config = dict(
    n_layer=12,
    d_model=128,
    n_experts=96,
    experts_per_token=4,
    d_expert=64,
    d_shared_expert=0,
    activation='swiglu',
    moe_layers=[0, 1, 2, 3, 4, 5, 6, 7, 8, 9, 10, 11],
    n_empty_slots=12,
    router_score='softmax',
    normalize_top_k=False,
    routed_scale=5.2,
    balance_loss=0.00214,
    balance_bias=False,
    init_std_router=0.0222,
    lr_router=0.000511,
    n_head=2,
    n_kv_head=2,
    head_dim=32,
    vocab_size=2328,
    norm='rmsnorm',
    norm_place='pre',
    norm_eps=1e-06,
    positions='rope',
    rope_base=23900.0,
    rope_fraction=0.25,
    qk_norm=False,
    attn_scale=0.177,
    tie_embeddings=True,
    parallel_block=False,
    init='uniform',
    init_std_qkv=0.0482,
    init_std_o=0.0,
    init_std_up=0.0482,
    init_std_down=0.0,
    optimizer='soap_variant',
    lr=0.00378,
    beta1=0.95,
    beta2=0.99,
    weight_decay=0.053,
    lr_head=0.00825,
    grad_clip=2.0,
    warmup_steps=200,
    schedule='wsd',
    decay_fraction=0.564,
    decay_shape='linear',
    final_lr_fraction=0.0,
    batch_tokens=32768,
    seq_len=512,
    doc_mask=True,
    train_tokens=258100000,
    steps=7877,
    dataset='wikipedia_en',
)
Below are experts of layer 8 (counted from 0) of a mixture-of-experts language model. Rows are named router (the router's row for the expert), gate (a neuron's input weights, with its number), up (a neuron's input weights, with its number), down (a neuron's output weights, with its number) and show model dimensions 64-127. Each number is 128 + 24 x the weight over its row's rms, rounded and kept within 0 to 255.
After each expert's rows: "comes before" lists some tokens at least twice as common just after its tokens as in all text. This comes from a sample of Wikipedia text that the model never trained on. Tokens count by the router's weight.

# expert 68
router [130 142  68 138 134 137  54 113 162 176 171  93  77 120 155 128 115  96 149  92 147 104 152 142 104 151 129 145 148 145  67 123 118 151 102 118 115 113 129 118 176 172 142 164 132 124 182 125 150 167 138 103 132 118 102 125 130 138 112 127  90 148 153 109]
gate0 [162 121 128 141 114 140 114 130 146 120 108 138 105 128  98 155 117 103  82  84 183 154  92  96  91 149 101  99 146 120  98 122 171 131 161 105 120 144 135 114 171 153 125 156 131 157 145 169 128  90  64 107 143 114 130 130 163 110 119 155 169 136 128  87]
up0 [ 95 137 144 131 171 123 127 128 146  86 102 139 152 128 160  97 131 119 155 144 157 156 110  91 166 139 134 191 114 111 106 155 152 124 119  87 103 155 123 108 125 181 112 134 101 123 111 117 134  90 148 131 160 112 100 143 124  95 117 159 168 124 119  82]
down0 [ 85 119  81 107  94  93 101 116 114 125  89 159  98 206 151  81 128 123 122 104 100 120 100  62 160 134  87 136 145 125 117 120 136 107 126 145 162 165 147 146 123 121 136 138 141 143 128 115 145 110 104 102 124 179  87 121 104 132 117  88 118 105 117 121]
comes before: "\n", " The", "-", "==", "|", "The"

# expert 27
router [126 137 174  98 131 174 153 175 141 101 127 133 188 106 163 143 118 120 116 142 113 132 132 115 182 100 149 166 143 136 101 151 128  83  91 126 132 142 117 114  96 107 122 170 112 140 156 146 127 128 142 131 140  89 115 123 146  96 138 103 167 112 101 136]
gate0 [139 135 132 141 125 139 139 145 135 147 117  95 109 107 173 143 109 112 110 133 152  91 139 103 116 108 125 143 176 176 116 106 125 118 143 136 138 131 135 133 118  82 120  70 128 109 134 114 124 131 127  82 121  59  95  85 141 143 164 157 133 149 137 137]
up0 [145 140 135 133 149 137 179  83 162 112 139 120 109 110 147 104 130 148 113 147 162 148 127 118  83 128 120 183 136 137 101 128 135 129 129 127 113 151 155 113 127 123 138 123 120 130 142 166 125  94 127 116 100  68 126  91 125 124 147 160 116 105 130 106]
down0 [137 199  89 137  65 104 122 133 137  91  75  99 144 129 119 112 135 137 126 133 124 126 116 155 125  98  98 114  98 151 148 145 143 128 101 118 164 115 148 132 121  94 117 125 136 140 122 118 144 141 151 116 129 118 140 107 179 157 123 128 150 123 150 100]
comes before: " |", "|", "\n", ";", "-", " in"

# expert 67
router [113 114 157 148 110 146 151 156 158 100 131 110 125 124 145 134 112 136 138 159 153 123  87 103 136  99  92 135 108 109 134  91 137 141 133 111 153 147  83 133 150 132 137 158 114 114 100 128  96  93 159 136 115 111 155  96 104 114 154 105 170  91  91 137]
gate0 [137 132  97 118 130 167 119  82 133 111 121  82 154 127 154 164 112 124 158 121 142 139 169 121 115 103 154 156  82 109 127 139 176 154 133 120 122 125 131 141 125 102 134 122 117  96 113 140 105 119 127 143 132 131 142 165 130 161 140 161 130 133 111 139]
up0 [141  83 117 113 133 126 103 118 157 156 133 144  93 127 123 111 132 126 125 163 128 149 128 105 158 169 118  85 137 113 109 155  78 121 117 158 135 112 159  86 113 126 132 131 113 146 118 116 151 169  65 115 108 140 140  99 139 113 121  81 112 120 116 148]
down0 [129  91 110 128 103 105 115 169 158 121 127 130  92 136  95 148 124 106 136 167  85  96 157 104 134 141 141 166 117 120 119 100 124  69 130 160 112 148 133 154 121 139 138 108 165 132  83  89 112  62 155 110 141 127 122 136 121 144 155 121 160 118 146 135]
comes before: " ", " |", "0", "1", ")", "3"

# expert 95
router [115 146 104 117 108 131 109 133 121 140 108 139 139 146 127 100 124 107 130  67 167 171 161 128 153 134 121 102 106 121 150 139 104 117 168 163 129 120 178  96 105 154 112 132 129  96  91 138 128 107  94 164 157 127 108 134 177 101  76 129 161 146 141  86]
gate0 [120 126 147  64  96 121 186 115 124 117 165 129 107 129 125 131  81 114 143 105 172 158 166 133 171 128 116 138 126 130 122 125 115 127 157  57 137 130  96 111 141 111 105 134 142 142 166 152 157  94 121 127 136 154 124  93 128 141 114 154 131 124 113 113]
up0 [135 158  94 119  81 134 127 121  87 116 134 128 119 154 116 122  70 137 155 135 171 158 151 151 123 161 105 147  77 127 173 133 146 156 132  69 121 164  96 123 136 159 121 149 131 100 167 148 131  99 117 140 182 133 111 140 120  99 118 132 178 119  93  89]
down0 [143 172 147  72 103  99 164 126 111 179 140 146 160 140 164 140 149  86 138  86 127 159 154 113 103 125 147  85 119 148 143  86 119 142 142 125 147 124 121 140  96 123 128 106  99  82 167 129 160 147 103  90 133 151  98  68 149 167  94 105 118 132 101 171]
comes before: " of", " to", ",", "ation", "ing", "ed"

# expert 72
router [127 116 113 126  96 141 111 143 166  81 105 151  97 112 109 140 145 118 149 146  99 101 104 109 127 150 127 123 153 128 183  74 143 132 108 132 116 114 103 153 124 136 122 167  91 153 150 121 148 109 175 102 116 110 178 135 121 119 147 147 134 102 109 129]
gate0 [101 104 150 150 116 131 117 124 120 134 135 140 103 129 106 144 129 113 147 152 113  99 109 138  91 129 117 108  56 145 115 115 141 144 129 115 118 155 104 173 173 159  69 144 116 173 109 107 123 134 137  89 128  90 152 122 124  86 117 129 103 172 145 132]
up0 [ 76  87  77 125 139 116 139 129  83 142  77 108 137 135 151 142 149 153 109  93 146 122 128 164 159 171 127 124 180 141 125 107  99 102 109 125 100 123 142 156 139 113 167 135 162 113 150 117 140 148 115  99 110 154 116 136 124 151 160 105 120 116 114 145]
down0 [ 79 117 116 100 134 119 128 156 108 153 150 125 116 123 115 128 121 152 129 129 153 112 115 124 108 157 103 169 178  85 146  75 138 112  54 143 141 152 144 117 123 118 106 109 125 134 135 149 124 114 103 109 148  81 144 156 119 117 125 155 145 133 119 133]
comes before: " ", "\n", " |", " —", " S", " L"

# expert 86
router [113  92 118 141 135 141 132 137 138 101 112 123 126 169 103 106 109 124 164 150 149 132 119 145 108 138 107 112  71 109 175 129 110  91  99 111  89 152 152 115 127 172  94 170 105 141 159 143 105  84 125 128 105 138 126 144 159 129 116 140 102 130 108  76]
gate0 [109  52 142 118 130 139 108 165 130 136 175 149 118 128  76 121 153 103 136 125 102 128 117  96 135 114  98 139  83 117 129 114 122 127  94 129  97 148 171 141 107 155  87 136 100 110 144 107 150 127 150 130 129 156 143 160 104 133 100 167 135 132 153  96]
up0 [144  75 135 131 118 157 121 164 130 110 131 123  83 148 121 130 122 135 164 144 125 122 136 110 124 125 121  67 132 151  97 124 179 165 144  85 131 143 141 105 124 162 129 167 135 175 147 112 160 165  97 159 128 177 104 161 151 133 139 133 147 121 124 119]
down0 [125 131 119 118 142 147  99 161 125 141 124 104  92 147 138 139  97 133 126  87 164 153 130 131 118 120 135 109 129 137 145 108 124 134 113 106 140 133  82 155 133 138 117 128  89 176 117 143 148 140 124 101 151 109 181 160 123  93 148 101 113 122 154 138]
comes before: "ed", "ing", "es", "c", "ation", "ion"

# expert 88
router [120 119 110 123 153 107 136 133 102 144  96 118 120 142 107  99 128 159 181  94  97 178 109 109 122 116 112  92  89  92 133 138 133  94 100 131 107 110 161 110 108 141 118 161 145 152 131 155  95 100 102 130 122 102 168 111 149 144  93 151  88 164 120  89]
gate0 [107 135 173 117 132 132 162  93 106 115 118 111 140 144 102  98 160 106 126 129 119 189 110 105 160 128 148 107 150 109 164 120 104 128 120 118  81 145 138 144 161 166 111  93  94 127  90 108 140 128 146 135 144  88 164 178  99 129 138 149  71 152 108  86]
up0 [126 118 125 167 139  99 109 138  93 144 106 146 113 112 141 122 123 102 109 183 143 127 136 139 115 135 112 156 122 105 143 146 163 128 149 143 123 148 135 143 146  75 123 176 159  98 122 183 107 128 207  98 128 143  88 123 119 102 152 119 126 110 181 139]
down0 [ 89 109 146 101 118 152  98 110 143 115 129 113 113 140 142 134 131 102 137 128 149 114 143 103  96 109 155 181 110 132 122 101 111  99 128 154 127  79  90 154 113 108 147 114 137 151 142 105 102 110 126 157 132 141 171 131 119 136  93 140 153 117 162 128]
comes before: "ed", "ing", "ion", "ted", "ation", "ive"

# expert 23
router [168  96 105 100 149  95 159  66 122 145 117 101 157 166 133 111  96 111 124 130 109 153 110 144 114 111 124 145 100 129 106 139 161  97 100 156 122 162  83 138 157 156 149 138  82  99 107 131 159 104 112 107  66 120 161 181 127 138 166 122 129 144 111 109]
gate0 [122 138 139 110 131  96 114 147 133 141 121 120 133 156 128 126 147 149 171  86 103 163 116 139 110 120 110 142 105 102 111 142 122 145 139 133 151 121 152  92 161 164 171 102 102 113 118 125 110 122 179 114 163 181 181 133  89 120 130 148  76 129 140  96]
up0 [106 165 151 108 108 135  92  92 126 140 119 126 145 144 147 160  95 109 187  87 151 111 146 153 164 111 105  96 105 128  69 160  84 143  88 170 105 115 102 126 145 108  90 185 140  91 171 119 106 131 135 112 127 151 120 114 126 105 119 150 154 144 138 120]
down0 [129 164 131 130  84 133  80 151 123 146 129  97 118 123 124 108 117 102 126 165 104 132 164 147 167 106 163 126 172 156 116 111 161  70 110 124 139 114 130 118 123 141 111 129 109 117 122 122 129 149 146  95 147 148 160 153 118 167 117 146 135  95 164  72]
comes before: " was", " is", " had", " also", " has", "s"

# expert 4
router [139 133 133 130 137 117 126  82 161  97 167 149 150 108  91 135 105 123  97 104 135 124 131  85 143 115 147 157 151 164 163 141  85 115 148 114 111 110 156 151 144 143 141 140 111 121 107 126 146 145 121 154 156 100 164 140 169 130 144 117 134  98 151 107]
gate0 [138 149 133 138 171 114  96 126 123 172 113 124 166 145 148 138 123 162 124 106 122 151 159 144 162  95 167 123 147 137 159 119 113 166 108 124 148 155 119 133 120  93 106 124  92 138 150 101 134 123 119 102 149 102 106 127 131 188 125 142 127 124 157 107]
up0 [125 141  96 134 143 104 153 140  94  97 136 132  95 120 139 126 168 134 156 156 160 130  86 135 156 132 100 162 125 128 131 159  92 124 131 148 143 132 109 134 128 166  93 112 123 171 139 104  89  92 117  71  98 115 143  89 153 159 147  97 132 156  95 145]
down0 [134 128 165 118 109 131  87  72  93 123 104 122 135 158 117 103 108 137  94 156 170 112  98 133 166 167 161 119 127 129 127 139 113  80 178 176 145 153 125 115 145 101 115  91 130 123  98 140 131 130 139  91 118 122 125  93 101 152 112 116  97 130 135 122]
comes before: " by", " in", " to", " as", " the", " on"

# expert 15
router [161 127 150  79 115 114 112 135 102  75 102 141 171 125 131 137 121 139 124 154 120 150 134 121 128 119 138 129 149 137 113 102 144 182 104 103 163 112  92 126 126 139 152 137 130 109 130 110  87 135 129 171 124 163 134 177  80 116 115 146 152 163 112 105]
gate0 [115 108 111  77 128  78 121 156 122 118 144 138 131 125 158 125 116 137  95 140 118 141 163  99 102 116  91 163 128 165  64 112  90 101 157 148 131 140 164 106 120 149 156 128 100  86 133 128  97 119 147 100 118 123 127 134  95 135 130 124  92 171 130 110]
up0 [101 125 152 181 150 147 133 130 122 120 115 128 115 142 134 157 167 109 139 113 120 124 103  97 133 137 144 130 130  81 160 166 137 144 137 126 115 135  82 162 145  95 110 155 124 127  83 141 141 160 112 132 104 125 132  84 154 128 149 129 159  77 107 109]
down0 [ 70 135  96 146 128 201 152 156  86 135 104 122 129 174 136 135 105 155 121 141 136 115 123 137 127 100  84 125 108 142  96 137  91 172 134 138 144 130 108 138  92 123 102 131  98 104 112 140 118  97 117  71  75 126 111  99  85 111 126 142 171 142 140 118]
comes before: " the", " a", " his", " f", " an", " m"

# expert 14
router [151 127 105 150 169 131  82  88 102 149 148 138 132 117  93 126  88 150 133 167 119 109 131  91 107 144 116 134 124 173 157 103 122  84 213 138 133 142 132 124 126 153 148 163 111 124  98 158 106 119 102 149 149  83 155 169 177 137  97 122 104 121 159 115]
gate0 [141 121 136 148 186 106 140 110 136 122  97 161 142 129 119 125 136 163 138 113 102 115 120  95 127 107  62 104 109 138 160 151 164  95 135 120 152  94 117 117 138 132 152 125 140 129 147 165 160 104 132 121  91 115 140 135 121 131 107 121 129 136 131  98]
up0 [142 143 122 147 130 140 121 141 112 129  90 146 158 146 146 169 103 100 121  70 133 118 197 148 115  91 129  95 144 135 113 159 123  72 152 165 168 133 152 102 159 115 158 140 129 149 126 114 180 137 123 113 138 135 133  97 183  89  98 122 107 140 175 100]
down0 [102  89 144 142 140 149 149 138  83  85  61 130 121 139 140 116 109 125 130  99 142 155 115 168 137 162 112 127 138 134 134 102 133 118 109  78 147 107 104  97 138 120 167 113 112 146 126 152  83 121 143 132  85 111 122 110 197 125 137 147 184 115 134 129]
comes before: " to", " by", " in", " the", " of", " that"

# expert 54
router [164 108 164 106  93 136 168 156 164  85  93 149 153 161 136 162 101 106 126 145 120 130  90 125 137 161 155 146 177 109 109 122 104 113 123 137 121 111 115 101 112 121 146 157 159 124 128 142  97 128 172 103 146 132 153  92  93 135 126  84  83  89  89 145]
gate0 [160  94 107  66 141 138 160 140 140 108 119 146 123 144 121 127 148 132 121 162 116 106 126 112  80 138 128 143 126 129 130 115  85 151 150 116 125 129 151 109 159 123 144  92 128 128 120 111 139 136 122 153 146 155 164 112  92 169 153 126 163 124 135 158]
up0 [156 124 151 121 151 112 144 160 138 127 104 132 104 134 129  80 102 183 135 118 117 151 122 113 166  98 178 148 138 139 122  73 111 128 127 125 100 140 138 137 143 112 154 108 173 184 159 125 131 137 136 150 166 146 158 104 110 166 121  83 134 148 109 141]
down0 [120 128 159 142 148 109 163  72 139 147 136 151 155 156 125 129 113 127 141 121 119 101  98 118 123 174 116 152 116  83 162 161 114 114 142 116 163 126 118 106 103 115 107 123 112 110 110 108 109 109  92 136 118 110 130 117 138  92  76 127 117  92 133 137]
comes before: " |", "0", "9", "2", "1", ")"

# expert 61
router [136 155 122 127 146 122 118 148 108 101 151 124 109 111 126 121  84 134 122  97 151 170 103 143 130 178 115 124 161 124 166 159 120 129  97 134 171 135 138 128 164 129 139 170 112 157 142 109 136 107 137  94 144 158 106 136 175 157 147 115 111 157 147 130]
gate0 [113 121 115 128 173 108 175 131 145  81 157 116 128 118 155 155 168 141 157 105 163 102 133 133 109 137 133 110 122 124 106 154 114 160 144 181 146 133 113 152 129 149 135 125 181 143 123  99  68 103 198  88 108 133 107 104 135 159 104 121 125 144 131 145]
up0 [ 61 136  87 119 120 148 139 135 148 128 118 173 163 129 123 153 116  78 130 150 124 141  86  99 136 145 129 108 119 144 100 158 150 109 115 118 130 107 122 166 113 132 143 149 125 177 122 115  97 119 204 111 107 110 125 121 152 120 122 163 133 146 171 156]
down0 [135 109 120 145 102 150 114 105 128 127 106 118 101 138 146 162 138 137 142 131 148 149  99  82 170 153 169 127 131 145 145 156 102 129 142 183 159  69 132  92 127 107 153 127 137 152  72 110 131 114 120 136 121 133 139 128 126 132 126 109 114 130  67 127]
comes before: ":", " |", " of", "==", "-", "ed"

# expert 5
router [126 147  97 169 116 180 134 149 109 132 114 133  97 158 148 132  81 144 106  88 126 126 118 121 146 147 122 144 176 171 142 143 113 134 125  94 168 146 104 170 170 124 150 109 136 149 147 103 156 155 129 120 102 178 111 114 116 123 137 109 153 145 175 126]
gate0 [140 125 108  85 123 138 103  74 133 157 117 125 136 108 137 109 127 152 115 116 107 114 173  97 132 133  85 126 153 104  96 148 160 121 135  81 108 122 137 127  81 156 121  85 140 134 114 142 130 126 120 145  69 138 126 151 167 110 127 128 120 111 105  91]
up0 [159 143 113 157 151  95 130 147 117 120 129 135 109 117  85 123 106  96 145 141 134 140 110 140 117 115 151 134 133 125 116 117  74  88 136 168 116 139 133 155 147  91 146 116 134  91 103 117  86 109 100  99 176 136 151 107 106 157 126 132 106 164 175 137]
down0 [130  95 111 119 126 149  75 122 183 165 127 103 124 166 136 160 168  83 157 170 118  95 125 119  82 115 152 147 131 113 120 109 126 124 120 105 128  93  98 122 104 165 105 152 130  60 167 154 158 109 138  85 148 106 109 108 152 143 125 107 138  92 100 100]
comes before: " ", "|", " S", " D", " P", " M"

# expert 66
router [ 97 120 144 152  96 132 140 154 177 124 137 127 106 165 164 143  99 152 105 134 164 146 115 108  85 143  88 146 175 146 176 145 161  93 106 114 139 130 104 134 157 143 151 115 124 141 162 158 100 154 142 159 101 121  99 169  99 150 136  86 159 106 125 114]
gate0 [103 133 124 106  88 131 129 132  90 107 155 100 128 157 132  94 132 102 111  88  83 137 148 131 133 127 107 125  74 129 129  94 142 130 144 105  73 149 131 106 141 121 142  92 128 128 110 139 129 168 133 111 149 114 161 153 100 148 129 146 176 116 167 157]
up0 [110 107 138 126 156 128 117 121 139 133 155 132 129 123 155  96 127 106 144 181 130  95 112 121 140 133 102 140 122 158 104 127  94 114 127 136  92 136  86 104 166 159 130 109 128 153 156 167 156 106 126 108 114 146 109  99 155 186 127 153 136  97 136 195]
down0 [100 118 151 134 124 130 139 125 114 125 138 102 170 106 140 142 164 127 105 131 142 121 128 157  94  93 147 106 104 138 135 141 137 131 109  74 136  96  89 198 155 134 122 128 145  96 140 107 116 149  97 107  82 170 136 171 176 157 157 183 141 125 145 130]
comes before: " ", "\n", " M", " S", " C", " D"

# expert 10
router [167 162  89 137  98 151 124 143 154 123 142  96 113  98 143 143 121  98 134 107 143 125  94 129 150 143 103 159 147 136 101 115 155 112 126 114 157 129 129 101 149 157 169 149  87  91 153  97 101 156 175 134 117 121 120 152 104 141 102 140 152 113 123 169]
gate3 [105 143 112 142 116 115  84  91 149 103 161 111  86 102 160 144 126 113 187 114 160 135 154 161 102 108 142 138 123 165 109 107 135 124 177 142 194 125 120 113 128 152 130 157  94  72 125 116  96 163 101 121 145 139 120 132 133 160 136 134 141 132 183 132]
up3 [121 121 148 138 133 156 138 138 137 112  78 137 123 106 119 148 102  78 133 145 117  96 126 124 138  99 133 140 172 139 143 119 159 137 145 145 153 163 115 153 126 184 125 150 103 120 102 138 148 143 131 158 122 145 145 110  97 135 143 135 138 126 119 149]
down3 [ 69 122 171 112 110 125 125 150 114 120 134 124 129 104 161 148 112 115 155 111 144 171  98 152 106 126 120 120 133 142 152 144 134 178 104 193 160 126 164 128 133 171 146 112 144 108  92 154 125 155 129 168 153 146 129 142 130 108 169 117  96 145 172 136]
comes before: "|", "-", "\n", "==", "The", "==="

# expert 7
router [139 168 109 138 156 150 154 111  88 102 145 121 137 111 152 131 158 152 169 141  95 169 137 114 133 152 169 128  88 146 113 106 122 124 141 141  89 109 162 132  82 135  89 108 145 145 150 178  80 111 100 127 135 151 154 160 158  86  77 155 114 133 124 119]
gate0 [101 118 110 112 134 125 103 114  97 139  95 122 119 103 148 114 128 133 127 106 135 127 125 133 122  82 144 146 106 122 145 197 126 108 181 191 112 117  74 149 126 141 151 107 110 106 172 190  96 154 121 128 139 111 124 125  99 178 148 145 136 147 127 145]
up0 [172 156 146 105 103 104 145 153 173 103 155 134 159 119 102 123 150 112 149 127  85 125 112 134 170 116 115 109 105 103  98 105 124 144 115 102 150 156 132 149 111 101 122 174 111 164 130 109 111 140 165 122 126 160  95 114 170 127 118 113 161 141  97 170]
down0 [107 142 104 107 171 104  91 111 150  91  89 118  92 149 126 115 117 107 132 116 129 101 127 109 148 104 143 133 139 116 112  97 167  95 105 138 116 108 137 113 144 132 133 138 110 165 138 131 169 102 106  95 139  93  98 132 159  93 143 150 129 167 185 108]
comes before: "ion", "ed", "ive", "ure", "ions", "ing"

# expert 73
router [129  96 137  70  80 114  81 116  90 134 121 116 144 122  86 166 109 149 133 148  96 100 137 102 134 108 117  94 121 100  78  94 140 166 109  86 145 131 109 150 139 152 162 117 133 134 114  86 111 164 125 139 151 107 120 182 121 125 102 118 155 156 171 125]
gate0 [182  90 148 111 105  96  93 125 120  90 115 135 120 184 142 132 111 145 115 133 121 177 138 204 131 123 128 116  99 134 100 113 115 134 128 192 134 139 132 147 113  81 156  94 130 142 133 103 114  97 159 100 140 101 121 128 108 164 114 148  92 154 119 129]
up0 [149 132 132 144 146 133 120  94  99 121 123 112 147 175 165 121 113 118 141 155 139  97 121 173 106 123 127 126 134 131 109 130 119 114 109 162 130 148 138 195 120 130 148  98 129  93 134 103 157 108 152 121 105 109 113 126 130 162 154 170  89 129 140 124]
down0 [131 102 100 149 136 128 102 124  98 104 109  80 101 129 128 120 131 102 128 101 124  90 108 120 136 113 127 136 123 133 149 131 151 145 119 120 179 161 110 115 129 162  76 118 108  98 138 130 156 148 133 126  70 152  76 161 156 107 144 127 176 141 116 135]
comes before: " the", " a", " his", " be", " he", " which"

# expert 36
router [103 113 137 126 107  96 133 117 167 157 123 123 129 162 127 137  96 122 128 128 157 111 115 122 153 152 143 151 137  85 129 161 167 153 155  89 125  95 126 161 147 165 163 138 127 113 119 100 154 134 149 161 111 111 103  79 102  93 138 143  94 147 155 137]
gate0 [ 97 158 135 128  99 103 115 158 128 134 134 164 145 130 157 112 139 148 159  91 146  94 142 107 129 114 125 104 135  82 110  98 166 117 121 121 103 135 154 110 108 129 141 136 164 127 118 142  76 116  75  97 148 140 106  88 140 150 119 102 134 135 163 150]
up0 [133 122 135 146 156 113 148 112 114 124 129 112 141 138 110 145  99 129  98 181 105 159 111 155 117 129 123 155 118 183 157 131  93 138 148 124 144 141 114 131 145 133 122 133  87 154 124  98 156 126 188 135  90 115 156 161 120 118 137 148  95 110  98 117]
down0 [125 129 104 115 117 105 114 147  54 113 147 143 146 120 160 150 146 108 123 114 102 135  91 137 117 132 165 113 101 111 100 142 120 107 129 175 146 186 117 105 113 141  98  97 140 160 145 127 119 126 153 106  93 119 135 136 138 162 138 154 115 148 118 134]
comes before: "\n", " The", " He", " In", " It", "5"

# expert 78
router [109 157  85 144 119 138 104 149 130 140 138 118 101  79 143 118 154 101 129 134  91 105 110 101 119 169 113 148 145 130 136  91 160 157 108 131 151  87 152 112 149 153 154 163  88 143 153 156 165 159 129 142 140  90 137 101 117 118 142 138 124 123 142 128]
gate0 [108  76  67 127 140 159 132 102 127 136 120 141 105 146 130 170  99 128 194 139 160 100 150  97 119 131  97 138 110 147 105 149  95 115  97 137 101 125 136 157 107 137  86 152 168 147 103 110 139 145 131 131 138 118  82 166 130 112 108 139 139 100 188 138]
up0 [136 144 219 103 147  84 119  97 163  99  97 117 145 164 111 123 115 111 107 122 136 194  94 151 146 111 117 147 176 103 176 143 131 129 146 123 171 131 107 149 166 133 150 143 144  96 125 122 126 144 125 122 132 185 158 142 128 126 110 131 154 107  71 158]
down0 [146 152 132 115 108 106 138  93 144 131 104 110 122 105 142 121 115 126 126  77 128 131 131 134 175  95 157 162 128 137 107 138 136  86 166 148  85 138 116 116 138 144 113 140 136  78  90 170 171 106 103 139 123 143 167 140 135 144  77 157 136 119  98  97]
comes before: " ", "\n", " —", " S", " N", " D"

# expert 79
router [117  92 149 173 182 114 161 123  91 119 137 108 126  82 153 144 128 103 101 119 101 127 123 123 166 145 147 129 134 128 104 157 107 128 130 116 182 112 140  98 122  99 151 137 115 130 109 111 115 104 120 119 125 118 160 118 111 103 136 120 102 121  84 137]
gate3 [128 127 105 152 161 129  93 108 139 133 141 145 133 160 157 131 142 106 124 193 123 137 114 102 131  81 167 116 122 122 128 130 132 118 151 163  99 144 155 150  90 116  97 113 143 145 139 174 131 148 139 131 158 121 118 146 118  88 137 107 168 153  94 127]
up3 [116 106 126 126 160 157 146 125 136 130  93 161 132 128 136 135  99 129  95  91  92 130  85 101 118 171 147  67 150 131 109 114 127  68 129 153 136  87 126 168 148  96 150 113 142 141 131 150 132 109 116 125 106 129 123 129 117 179 112 111 128 102 146  72]
down3 [132 125 130  90 117 132 175 144 146 143 111 113 109 100 132 123 159  83 150 130 114 168 128 137 109  79 143 157 104 158 111 144 163 142 107 124 136 140  91 108 107 162 119  92 119 156 148  85 169 143 144 132 110 145 126 125  93 142  91 128 139 112 135  90]
comes before: ",", "er", "e", "s", " (", "te"

# expert 11
router [167 141 130 113 187  84 113  79 121 131 156 121 166 108 121 144 153 122 143 144  97 133 140  93 126 121 117 129 173 168 103 106 102 105 129 146 146  94 134 134 106 159 140 140 105 165 107 162 131 118 109 161 150 122 143 169 162  90  97 137 123 149 133 116]
gate0 [141 159 132 105 114 113 112 132 129 145  96 137  94 148  96 138 114 129 187 140 156 127 163 153 149 115 138 152 136 157 144 159 120 125 142 112 131 121  84 124  91 131 107 123 109 110 125 168 103 126 165 127 120 181 117 153 129 133 134 105 114 143 137 119]
up0 [143 139 143  98 106 119 146 184 143 174 126 160 107 113 132 154 124 129 124 134 105  95 174 151 155 154 137 162  72 152 107 126  87 168 109 136 149 121 102 116 142 135 104 148  94 150 150 153 158 119 123 131 146 149 129 136 133 101 162 139 151 158 174  91]
down0 [119  92 137 146  94 125 113 144 149 183 150 152 128 123  90 146 151 117 107 111 123  69 162  97 160  99 137  89 115 117 195 149 198 141 137  94 137 112 108 140 126 152 144 146 122 136 115 108 119  99 109 114 151 104 110 137 148 163 133 106 161 151 163 128]
comes before: " to", " in", " by", " the", " on", " a"

# expert 29
router [110 106 158 136 101 105 108 136  99 141  99 152 178 137 163 127  93 151 123 157 119 110 132 109 130  96 123 106 154 124 157 107 147 179 112  94 158 158 127 140 181 146 141 168 151 123 123 125  96 166 121 139 163 145 102 179  80 139  97 139 119 131 173 128]
gate0 [169 130  79 111 102  92 156  95 140 129 150 152 122 114 137 143 136 127 177 132 111 118  83 117 129 123 154 129 119 174 139 163 149 133 107 186 134 127 167 151  79 105 100 139 108 117 140 123 105 134 107 108 138 149  67 161 143 119 130 133 121  93  98 152]
up0 [130 169 117 133 140 141  98 132  93 149 111 115 136 106 140 110 132 134 106 150 118 147 156 146  98 146 138  98 149 110 173 100 122 111 129 144  92 155 137  99 116 164 135 142 144 130 101 118 175 137 134 150 146 129 174 103 123 131 134 112 124 161 164  83]
down0 [157 127  86 126 111 139 131 134 103  98 128 110 138 173  88 159 127 133 133 132 122  82 146  97 118 147  86 115 133 131  78 119 146 139 126 160 102 127 160 108 111 156 122 128 173  76 129 146 154 173 173 184 134 156 130 111 144 155 119 125 110 122 120 126]
comes before: " the", " a", " his", " an", " their", " M"

# expert 35
router [173 116 119  98  79 122 162 146 104 157 152 133 171 139 105  93  93 128 110 157 118  82 140 113 105 125 143 170 123 147 170 113 122 123 157 133 136 104  94 117 132 164 178 151 111  93 103 129 145 161 115 154 132 112 180 111 114 100 122 129  97 114 114 125]
gate0 [141 117 118  76  93 139 130 133 130 143 102 177 101 152  95 100  96  92 103 126 129 121 141 112 147 173 185 154 131 145 168 154 144 133 109 131  98 131 113 154 159 157  83 151 102  97 140 146 135 161  87 108 157 169 135 127 154 153 102 185 113  87  94 146]
up0 [132 106 122 120 143 137 124 125 125 140 114 129 168 148 117 117 149 106 126 139 132 100 112 110 168 129 144 151 147 119 160 131 118 149 108 115 148 111 108 180  97 127 120 165 145 195  91 119 103 118 104 139  83 105 105 143 142 151 145 101 130  93 131 105]
down0 [116  50 101 110 102 144 153 158 139  92 169 109 171  92 101  80 121  98 128 144 129 143 130 104 176 125 137 171 137 158 111  92 140 142 120 113 129 132 109 143 138 102 116 149 135 116 139 107  62 117 148 116 123 139 147 146 162 142 123 140 105 152 124 150]
comes before: "s", " and", " f", " c", " s", " m"